config = dict(
    router_score='sigmoid',
    routed_scale=1.0,
    vocab_size=14733,
    norm_eps=1e-05,
    rope_base=1450.0,
    rope_fraction=0.25,
    attn_scale=0.125,
    init_std_qkv=0.0194,
    init_std_down=0.0,
    beta1=0.95,
    lr_head=0.0078,
    grad_clip=1.0,
    final_lr_fraction=0.1,
    seq_len=384,
)
Below are experts of layer 7 (counted from 0) of a mixture-of-experts language model. Rows are named router (the router's row for the expert), gate (a neuron's input weights, with its number), up (a neuron's input weights, with its number) and show model dimensions 0-159. Each number is 500 + 25 x the weight over its row's rms, rounded and kept within 0 to 999. Numbers have three digits each.
Before each expert's rows: a language model's description of what the expert responds to. This comes from a sample of Wikipedia text that the model never trained on.

# expert 43
Capitalized name starts. Capitalized words opening names, parties, titles or entries in lists and tables, such as Green, Labor, New, Fox, Jane.
router:477511495506493501498466527515482515500513531487539492543513508487515532515486486516503478497488496471533486531499501495531513509493513489533471448485497462437473503506501482529487507487512501501526561478495527558541526491534515455511507482519493525516474479465504470465496482501485502510502515596488462427532503477504492520512502544514504524486476506509516431558535494518496509445526491505468513487525546528476476486539528502497511507506513509478464515461486516481490494497503486
gate1:500473535498514480501480531510527472467472475493516525534497493489511502490486493534511500504489532457485511437527483541507511526508488510498514516461489530505487524464535527515551480529475513540488480488510480473472518506507471502511471457506516494479473537517501450472518496464483520490496549501517536509492480469499484471500508482475458547464516485522458493524515507491474489521525466438459528467512488485462465525508436540501447485511472523519492504498533515496532455481470525
up1:491434477526493504513451488508495502526484464453515514482499519506459505475505522539512512464474500522504436530540466516451476536513501502510492490483509482513488481509494498521546533481470459526497535471514513536493557485502563480515498515530501479511512500509506494446524511532502483517528510498517529507534472487474500534537518500497517480509501499543463502488518520542473485510475508488508468462484505536517526518478488485558476501566458501462473545500506482507503520523498511
gate2:454508514498510525509505496542543508480517540553478453521509500489500518497494510438494513485466517490495492504496498533486500546490552537461483532480521467488522456534486512499531465527513515550525505503455526470509511498515456538511507476524481540501488484489483495505452508522478523451510543484481504519488492459508489504475479477474485558489513514503503526484480455460494521536505500489528515482520485512460477494497503506453523451509496536518464489530477500504541464488476542
up2:489487564529496497533515489472499491482501477493493509501459486536490537503494495535471478500476515477486529483473496512516492433513531522472464477535535484456512436524510433497454518523500508504500493546517520460506511512536470506517495514514494503548506478530524526487529465483510455487434506488489482509468519456493471488484509504489513456453466504479475484529513493506495497469468539475464458527545476481521533504490534511503482501494524474511471462502494483485508509486483505
gate3:475516487546473477514507496558540469485475537524538443546515516479444491461459460477529522496479517525485507501520489521517486448500476471489470545483518478487486503486503485444490440491487512519495472513500497490523459477476485532483565501484497478513482505546487500545506448470504511510493475499529527484478491547488483522464508505517488503513524491541513484479503530540479504509518506480488522480506518497478521536502475517476525506488479499502446479495477470468535492480490522
up3:472474496528529455486546530476486488513513485485484490546519489523480484540522511452510496488489530484506509475479444524459514511471459491511478488510516524509507507472522495485501503501504502499514494545468505508511460511522485501457497453521497457531523532515466501511481477506516485483508518498499551504496539558486516502466515504476475505497482442521459474501512501509524519460537493512498541497503458495479478531543516550496472490519455507537504499454535527524432502505506556
gate4:500520500507513530542527495516529486477458499510540528482514506543482531469477518511477515502475462500511486500456492539527520449491468465502467467497527481475481500485480430475491467508491469495482519569501492483506462545458542511441496518490513492513547477531474512528500497506512506508510490503499528504469557524546475496478501478515483475496482513492510494501502513496509489494486493532487492464498503519432484507500525513449488540509488552510520473514517465482535555490506508
up4:468490474491467530541484487502492511516457562485513535473539510549491510482492501511524505504486479484535461582482508525524539485482437491493493515512520514527494465501518474563520525490465499501512516531477486487466499536518476481488490493493499519471517492550493517530493550505483482487499506482502502479518541502505470520550508516473476500516506470448482481511504498501511513526470530514485561490536539510501509465515490488471472542510531488504499463523539520498517528524531465
gate5:475519465553517502526476476517518505521462504517477490470542508482477484494512476517496524509510531519492519514540514509493507492472525456529476495506482499508534501487522542497504492422489478512498455468513474514507466482545521509499501495515509513519496486514518525486466524481525539482507503491532527502486487501490478473530492480483433493452447481533443530485523523450518518531470554529503489505531507476459487471522465532503482554515493525463470475514480503508492527476536527
up5:477516482523514508503459471500512454507508513504532499517524510501485483494508482501479495507497493489491503494479509502525460492504485510541468482450468540503517466478479488505518495456489488533459530526467473525467488477547529476488481470430513507488532522460523480476510496522485501473510478522521498494536496501503444453492522441479486470497484456495463492506522464520488503458445516505458460498505506477452483477512487506527475566518512512477489514537533505483557461493520522
gate6:477508494501483539510511507457485498478559475473507501463514466434504475492498467498488512527466507537517545450509492480509487522484530466536467562492507484511494473496478442487472485532531479506504471455556505461508509484498506529484452514509478527513532491505491481504548472541519489562468495481510496512511526458503551510530526475509505513517530459473513488473481483497478478525487519502525516460471481492474525499498505457468493522487496493499502471529489499513530516473473503
up6:484457501497543528495478509457478520473509449481502454484511490547489494501488539496551497447506492511501494474500518525503533532489479464502513485483482481482493514490522540505511496461495500487536460449572507480482508482511549528473466547517501522460494464518514494508489517529505510525524511487520467513548510496514545528557511469438498491542489470491482493496484506508493468526483500558498504524463487517520480515516548508470523488465499518473519515493508523490503517537478505
gate7:526520497538496465492523501495499523536487532498487519525497473466504539522528505515516531502480486463512497474497489497490499505502479462496515562488515493484492501501541502518574464479481557528543497494504534498492523532492472469525493449482469498501522516469464520480520494499486486521513496513491533491494476526501492515504513565476420515477521421521545502495548487533484514507547501487471517560511503515465495495482493506504494525501499497554544511475469514492512507497481501
up7:533495458506565498479507480527484476480508505495484506500534479499516515523479504515537486494478499479509522485491478482514477509478466512467489516474540556447496499511511496504502448506509453558509468497519492533453529540523527474476523520486500495488479480469464508478481476503477496519517548515530517507536521530503471512512501500478418530482518473536493453519511500524510476496494528501490504535510533548481455491472512499464475526496466509477473491476506462459469479501486549
gate8:510489505439505522513482511570551498470494498539465516525551476465508499449558473538495506495531508511493465524484469530498505529517509526538509535485524504515514488500435525516512495466498519516512517538536523494524458490479471505508466498504483533448543484489506499488542540502486500482480481527526497520532520479479520522499511472480500546511503494483521478531512492551489478514507508478500540508497505481538512471497464490500505540484455521503494458505478458524493514530499533
up8:486513507476514480515555514510540529500530480493504470485577468500503490454516495537488523518492495477499485502480480457510525513503538517493526490505558499498462498510484509486546498509465553474536495510550481484518517468512462496526491508527482508561524500518435476490501463499483482458518522522500473517488507508461511506542505475502499517543498516478518524497489534510504510483568518491495478484458449515512522495532476461513532481498496532511494492518484509472509523497539446
gate9:512474455490524528511491482501508498520461505491532499500447514465485511537501475518521476528536500516557509450478449526497509529498505482555535474522521472493545505483512493508477480502516495495519492503547537513535504487461497514484495502497479442529548486493493498469494466512536533523524493462504540520505520507548543473500539495501518484482449513529492528501489560498506511465532450535508511514497480522527501506447472525509525526484494509534507470488546493511466506514498489
up9:478493533525522461523482557544524473470498551490517517528507500472509507498514499487551485532529485494500475506488507488546462479485487502468436517535453471520512462523536462493508521504539508486481511519491493506483531469514507487482509483507526504487509489489528524524506472479558511541531551506532546509502515501492497483567516517496501502499517470489473497511481485525481473537540504516491481491505521511493482496505513482547489512468515555547499498521490477509482492562498437
gate10:503484509459463572472521449469531498487468504545467524477486445512531485500495496485511470496488498521488543513510483497490530483531502549542479485470463523507477500494505489516516500529509479502483522505493474488489479500508473524473491474507457540491468468521501469525528521499506528483509517490483476523521500444548456483478510481521483500517488435477475523486525424414506481491486495502502466485486495504495508510513479471482499481475492443492467496518504477513505494488515513
up10:517491493470493507448492502480514493500503484497458530482462517521499488498529475489482551533507486499504485535459504522490503462505521520544461543495504510526463462509515494532498536492483479483494482526444482460525494483465519487494506562546487449474519521520456500561468547480540524530489493515516494497519506527520493493529504536477490491496494507463485505503456530448523502442497531515511492498537480482518510504526503582505475474504489496510495483490467507477527524498491487
gate11:473512460506504527458487417487508429478525510512493518527502518507494468506513501506505512456510555530500502545528494507480514532489513539517517506480483502493498522528475500480490489476541486510485460521509471505436564519524554462525543515467494510475495478514500494491466499517535494517469480477493523503509538512519483509525458465516482474486507483506442508507457519505474425486489488532525481482523512533538494488509520502507522490506481482508508508522509468469520516500528488
up11:470483462465463453527498502506471524477476488496479511506492539458530505533444502498503548517498502466510445493541527471538499502495513486532537531505512503418508498519503496485525494492462512522481476524529535483500500529508525450497480558506485515507523519487525519474478461456452525459538479495476491500499477536514509511493495493500451520540511515493501494488507476550496462489521477496505478502527517497479523495475505531489437472515513560517514491491492509500490508474520499
gate12:532503559500500483497487509475528524527467466547496495541537502489476517472530518479510455475479497531527520497508521489482462439514484474475500494512537487541491511484515506573485465502543505552532475513520527499495500535494480506464479462470491443470526489476483499512505491547529454486552483491495509494493470495473477516480506514458468502523485451524530517484510481526516518539479535517501498481492488523510513525520522480508534521516482471537513443511502501528497486491506521
up12:488534467498527460462463509506535469509517498486487505495514525511466486520455487503522468477468497476544476477530494505474477593503526490516523537492487496503478484504515491461505457503494514502535502522516537488557531496502485460500517559490516503491485507482505511478497480517492552493520500499513509509527454483476494524461493475498493527466466514530490501451470508524529467474519533514483448478483478500534451495504497550491524463532490520497484506496498515482547493557490478
gate13:505518475485504519487464514483512530439500499530517481471500494527511510518496467475506472503506553496492532476490523510497529475510475471512431476511518525546479483490477531514478497522473486514520475467525487464497485504523475504494490467489528505536495491538485496515539532529477498534503506463512520520507482445421464526526514515508475458505518506501508491533490439504461487501500496472487514544505513503488483495504485421469513483513469454475511448498521489510460466474503511
up13:506493521499476500535457510459522497498488527517530486479571464534500508474475458477519515527483483527492503521476503481501513479497485498482497493507488495472473501464496482510519476482475509504477523492507494447504492539482465477501491464492540476475509480470515538494527518484447473473551524509510497532511486483500536506501515498535488518514561494529521482477517510489446558512538450525485496505473482520455503488505472492520543464488545545481507532480496491507486483464477575
gate14:538513527494495486485484506496476496512491521558563499531496520491462512512506490462533522503440467539517528509503516454469472509501498486457478507507537510470516474531537514504503507481498475533558529514487462546466522494513448538502511450508485505507473495457498488531511506498509502506463480481483485501485462503502450503485502481477493485532557457501542494478465459454466494495495497462532515498506483502480517509492498473502459510495557533538513522481495497507531480471481499
up14:483479467503519526547494519524508502510463492510468492528479518481492499488464466481493503470489502521520493488493469515471527538498532516470509528520483531464485505544495509521483493501485500497525474486518462496496503472488503513511489509507502517494481476435515512502492539523525541475455509514489528489490501524502515507486491481447500448485534517477472488498489509489470511465553483521421500519534507505483480465475517599476486457491543539518545499464524478453472482510525507
gate15:480493472543491476508523482527469517471484500539511513492526525491477493513441492474549496498505508475529530491478501512512493474518519504495485482464501489482513477527554476462502477484494443502465472542494466508542534495503507510506529492527516499501500483504542547514527508502495506484544492501507472498500502488523505518521465515505444520552494498513482496506455523460499542506521512515547513498555474504507433458460503482482450525500502510512510549454496482531503571498508502
up15:512487493524502457558538472498478501512555546457506500509514540493491488514530463466508517511520486514483497538526541497407502514496491505525469500511521514484510499516515504502541487466484523529501520503446472501524545514518500477528520469509513480473495525480520524468528510487538507491529480506504526490443519509495523465518536501528469521563492497546524474476495523475518533495497493474478539454489465537485519509489496504501493508513487546478517515527449510516534513510512503
gate16:549505415508517489503564488489516513525492520480488516508535522518522459512493533498455521478508474445505505494511497502502468513495472512476485469497520463495457504497486544492525462467488486531496503497470509519457540548506488538481515532503511513493511506476512551523510525486509533545467499489456507518473476533459541500460511540461548453452495529503549501510499519499458497528500503495523496500501480494475529505482499486529499467460499492474507484534498510502516507467503491
up16:528467573482515543521506521513534507497511509514477499504496507491496499514468486502506466455507491515503492519463473545504464495466485488495450529513447528464533491450520509525468491507509595477516485497479513495507502491483441506505553498478475513482538471492490530491505522529487488475527479544511510517488501480459536510444521510474471524489476521519518482511491519488476505455500472501475477474491486504526524524507461507504535523516478505516502543528503514460495491528452516
gate17:539532531501496502439488486528540473508490480523497483480479450499542525473476504560502494523471523493482497508509495480554529500468506488518494551529545478515479476486493519509482516480470505542545487479534522522535472547512518476492502493531481465480469465520478511474521457492463510513526499502520505500531506500519470495484502511476452491560496513504476485479472536550473499497522519485495501478508541522507459499482493521472471519534472531488479507485450490526525472455495522
up17:503515491528513492526482530468518464516525473471474507557494528530451517489464489462443493459488510480534521472452526498494542506491513473512495449517459501488560516529496486505497521474487448485499499478505471509510494527479500520515501499476504524523509491515554516507527523516500508510458492451478503509482474439501497514447502465527543523517516515468475502504501489523451495540475486542492467524517469457466522467498522504487496453494543524478488495488496530495490523522506501
gate18:447467497505495517563499523537499489494522519463465453471511521417477509482505497491494505485494472542481515478533525505484508491506499509528525471501517547503510511472508505528487505478536469475499512510491498474505498500465509457469488478489476558477524505524507468531496500523514500502518448455490520481474546507522494528490519537452545497512524498451523497530499509490495486495491520530576516493509515461529507481491508454497495511491530482489511494461488496533501486517497571
up18:447480496492514499507497510487483493519518482474492478450480517517490512516509507489484486530527525525462539528496507548506529466509461529485522517489497496523477483486460510541541473503473494460509489556546447482524491493514478478506448500493477511505520528508508480477525509502515457525498466506467478526463536490512522498489491517480530549527496489471505507500490557439493502468522463550541471565491534479500498516481494526459524503484477516483513544447501498514493499485490529
gate19:517532490441522475532540505537491485516450479538515509478518451522518521510496547495457459485463505500527476487467494533433473486511492518483485451487516493527470503556506501491458520524493478469486500506522531510469498499526504516508474476537500501477484481555508480514509534493470491495519554471509547512528460475495457475475460494488486505475484457539510484488502513476511479528462506483512514533528497464495478495487514478495443516503478518498480480479545529506502503495494515
up19:481552468512472553500483484439504508478505534526480506528515458542515444533503530544489497476483466492478520503535507507492540451523508505444537460489502477480528532484510565543504488487490474478483453495478526498483511498546481527525503526513487523486491483506514457487514502486519497495520495509513490481483505521511510476531531479508510483518493456508480493527496456453491507540468522495484516472540509539458500486488473474463521499528481485469465499548521485512524513503488511
gate20:481512463489501522539484501523502484508521507510474485487505447544505474461524491522518482471495439507496489469494454510472485520480519492500467509527513471521508506501508519499512507491506515531504487524507483490492519495453497479483495529492578454467528483487501548475504482523481527492531558531489532494493501527487485477486478488510517486493524433546483514556511521542508476513561482470492509478484519469536449502468495486489500484528501523518516508516493450491524488575481486
up20:455522505450516493522491451513524500505525521525540497461510465500543491481507546532541469484513501482539505527470534489459485473456486451551445536511513498525508488483508479520512506528496498553531512534498515489506513536489488457455505486498496470489473501496509536470498480511489477470518516534541514486485553485525453493488481518473439492487534487518468506511493501509533478487515455468522516528507550531517467482485466478513503524477524484495482505520479487491520492517502491